Weights of a small mixture-of-experts language model, trained from scratch on English Wikipedia.
Size: 13 layers, width 256, vocabulary 8192, 44.9M parameters.
Experts: 12 experts in each of 11 layers, 352 SwiGLU neurons an expert, 1 pick a token.
Training: a variant of Adam for the experts, 439M tokens.
Below are experts of layer 10 (counted from 0) of a mixture-of-experts language model. Rows are named router (the router's row for the expert) and show model dimensions 0-255. Each number is 128 + 24 x the weight over its row's rms, rounded and kept within 0 to 255. Numbers have three digits each.
Before each expert's rows: a language model's description of what the expert responds to. This comes from a sample of Wikipedia text that the model never trained on.

# expert 8
What it handles: Measurement units and symbols right after numbers, such as ft, km, cm, kg, UTC, in, plus some pipes and in.
router:097156136121135145169121110122142118137140143087120123110133113138088136119120086128090136111130117093031116119155124171135143119131111145125131139187117102141104098163130116131095166117130142154126098134122145102132134127139161146134126141118072164152172121105148128119097082130094110135131156106125113087124151129149127098149106147144127089096132119080144134157103150114092171138149093150133166154139153146088102121117124105108118168155171130116142142152119153080175151135105143108109088127122154143133096145144133136155152163160143082143139127100106082146116114139117105120147159105108120128149120130145124087126153099127122134125156133138170105123137137136125140113095119128113108104138110099143081096142182141110178112080144164097080165137140128101172163171141121

# expert 1
What it handles: Periods, commas, closing quotes and clause conjunctions ending or joining clauses in prose, such as but, while, although, because.
router:106071150127082122147153111090133130103127148095088125101137121135152138118162112119136120121087124136148128149126103100163170176113081085087113163133147138101188097120129124130159099102096127147082104152124151143121119092131126110130159132134126140124053143147072098134118132126129133138198077125133118095140108126112128119141127112148156133107097175122090130152139139119139154111119142129139146115141096126158133106133113104104120101133137129116149136152119076146161088129139133131128110103122114114161134139145148114136108121083148133153073102076138116105154070150132121127172067135143100126120134108131121147157116144050158101143123124137108106116135130138145139113163119123130147118129119166112119117138093109170106148150139113130100119123135147159127109081077082

# expert 0
What it handles: Prepositions and linking words starting a phrase, such as of, for, during, after, despite, plus colons in taxonomy lists (Order:, Clade:).
router:169099091114130135061119173095142136137134127103089135154210103177136163127157123113136089131145167180085081123148097145110194113120148142119147180116120115157114175134119130116111148148110165101094149175152129087127092136127118109169115119151164167129134101116106115123104107137164147142139120114120152113138156106081116171130099094121105146125132113161143125155156110143137102145106160173117139086138138168136083127119141136110150106118105146192124129132139152122121101139150116128129143153151094135136111090109134103118111084126091109153097137145125146126142121133152129106122093080144103129149167115138137143108112156114143110152085131137118130103181116128130118162143140124111100124122123147113146127126131105122107131138153123079102118143176110108123145138102140

# expert 3
What it handles: Verbs right after a subject, mostly was, is, became, located, served, in descriptive sentences like "It is located along".
router:099141148100188128174127092143137109112171107139101170146123173127146074130102073113151149121146118131087111110142100153092110127128136135115121142116113136124094117102136163090133136131135115146103130122158132153095141095101124137184120155141120104090092180140190107151128180098147131058146141118133078123107121148112091152138120102121122129140129136117122111128117118089131161116109148149153137128118114109114133121105117136080113138088138137148163112134104155129141103139126073128150167089119172108118102115120134111113108129068146123138123103155138136122133114079100124111159105089117133136122102100093134146106169157157114125104083133081106118092141159167131149139136132085092099098100093138099112144093127135126100127150098161126111146117126136157148130162140151

# expert 9
What it handles: Final word pieces and nouns closing names of awards, leagues and roles in sports and entertainment bios, such as honors, Award, Championship.
router:166104136145079130055166092158122131128149144114101125117122097135116124126150134104099137123116154102096132180094128113131113093114219151128144103111116118103148145111125083105104075117148086149124153122108112142117143147151120167100151113143106111115123134149146147120130202132142095131130053159143144091141128193156157130136100123104144156145152126163108117137141163099124157154124147108124127146135108123199139092112161159104109136125139110111113124087144156123131149157123122139101120127166171106130150121128148108142142119138129161097158120106108125103139139123127167129099155144134163112156129147125126142151149085159137123097126142121143147150173075125074139155140103137152113128121138122164161157142098131134114115114123111136117124114122145126099110176092132

# expert 6
What it handles: Articles, possessives and ordinal words before a noun, such as the, a, their, its, new, third, fourth.
router:127138136170142055149118182133107159113121121152097098113141131149134135122118146164172134135089120134184092122110134153139134104115187153175075112121161145106145130124133113124098132165147099164095132129155149113122108083117116125095141094088144097140174121169109112073144131121123113139098127102104103142136136106145131173140121144112140134108103079096143066119102128119134129150136100138090104103143114137178122152199106059096126121136118153119128135132132129129124135127110136148144127121130153099145169159120169134104133141140131138149139112104140137100137126091151158137117137172104147134123144153151110106119144159131155115132111131119157137114122078109125123131103131192129149122112151148138154096137121139157099119102134101109118112105076118106119105153084073

# expert 11
What it handles: Hyphens and pieces of Spanish, Italian, French and Portuguese names, such as de, San, Mont, Socorro, Grup|o.
router:133150092140160145130113068105192117114156077173105115121128084123137145127132163103152142150098170074135171103109092101162127114101104114115163099153143133164123149084128141163129081131119158102145122122088121126184109149146172105095154133136094128141131138099082127159148083134153167109100121156149142114123119103092096141110158148152133134160103159120122127110104102112118104139152123121117130173131175124101131100118135121159091144114138122127126151106130101116140133141112118109112138141110115153141138083126116133119158083104157145094159096187122108164147111156163107117121154132157125130129115134095106120139130119147110161129150136089099139164105173139088124146108129099136119143117140103117143164076093142126122121129101106166171107159138125134131147123160096

# expert 7
What it handles: Pieces in technical, biochemical, census and election text and table headers, such as protein, income, Votes, MPC, L|ng.
router:120113143149166162155124097158152153161115140114122118125085125150114175127149133150099143138129098146144157120151159081098097140157109098142098129107111126122127159163135101103175147095155167167175172094135129100154132133144151126129125103138108151111111124126120104128143141147135114160144143108092192137111124159129107121115130116149135110143152140142119152117148140142113138113123179100152139115123100132098135149138140162165147118167080095135077104094126113130114098109147191109134115191116139124106147143124111161168129131106158110114133174126149085090069121145110143149104142151132111128136097133149124139122109164199092073171160133156163138129107126128142123119113151142089141104114139102153108100103127137088150150145151153100104156127172104150141150143137144

# expert 10
What it handles: Common English first names and pieces inside people's names, such as John, George, David, Ch|lo|e, Ed|ua|rd.
router:113143116128126130116122090166075087114097178135178147137135145101112111123129163138134079143141097134170142060107161146160099166151090157122133146175100134124119126130122158142143119148073104094158121145194116150097120156130126125161141123115174146113142111111148137150128117107146148106145138132155095162119097111127143119132132109130106151148117093122164166113137100139164111110141119118097102124107097112099155133129103123169141129110129134104130133131126127119130123074134084121130152123106124125133124101118094130141112156176095169157135132120132163134138164131075119183153158114132118127100167116133170147133085121122145166161173127143083130147132143081145131139120122155145147133169127132149082151147148118102133114141090092198128133128147134110090148093129142

# expert 5
What it handles: Line breaks, pipes and equals signs forming wiki tables, section headings and lists, plus words like Team, List, Season.
router:112114166126060123152119200110150125118099133124136099105114163099168124125100140147146103137123141134109170135141164143121117121140118136139147126101123163120093158123130127117125089130080127151120121143149137123086117089139101103089074130148099114122129130097128127123134099172082110135152121124099166138138175134163149106072166150119113138101138146132158193138177099162137120110096126113148107119104112099146106170084158114076142099147143130113121083151135164164086126106156129141113123133108125156117152158147118125106137142142142100120129139146118139135110126155148085128131132120110123140146120111121143113148142139113121130076159131155114128129133198138142090118153100114144143111165121115099139119170111089144140148120131143107174107119074141135143074183119164

# expert 2
What it handles: Single-letter and short word pieces inside foreign proper names, mostly Slavic, Indic and Nordic places, such as -nsky, -ov, Kh, Bh.
router:149157107105143119106129114113114123139110108176148169150094101115141114127103121132082138126151123132132110195113134095133115141111096129127138111086167092155132079153136151150134153140113126093129134128077129154134149160093088126133139153127145154142091130152123197147111135119109146148063148150151115174115113108131159134126118170126104088139151172122099192089126157142121115129134130143120107138132159136105152132115135156154127163108133124129112153127122129152120146168106129147134147124143071139103097116121124118116115104123106139117122153107143112161164103146147174086077130163160158125071104137102129126097089085142097149113095120125164100139091130153156134090138162114167129158154137153115147157150133131122133138149115162164174137150088125145118119087159150

# expert 4
What it handles: Numerals and digit pieces in tables, dates, scores and totals, such as 22, 117, 19|69, often between pipes or dashes.
router:131152066131121140095128174126082171145139095098184119169130181103106144123163132115135156106162139156150130104120122117106134133143213072120150088129114122108142110124114091152135177118173127135138130086087105133137177140118122138141113144115178046108182113105146099119146133128139135138127163141137110110164097116114112097155151096107135110133139093127130152143097105120119083130125073123167120150122129127123121115151112162153131133112140122102165133126145085119112149150128159136165113118127124165106108166128110172109125147141099111105103130152122175139112180125138106115160091131121138119160135130156142148134133106112150126141109126147117146137100131100133155128140114109142119164072118132145140127118162153140130090129157100087120128124166108107137112103147133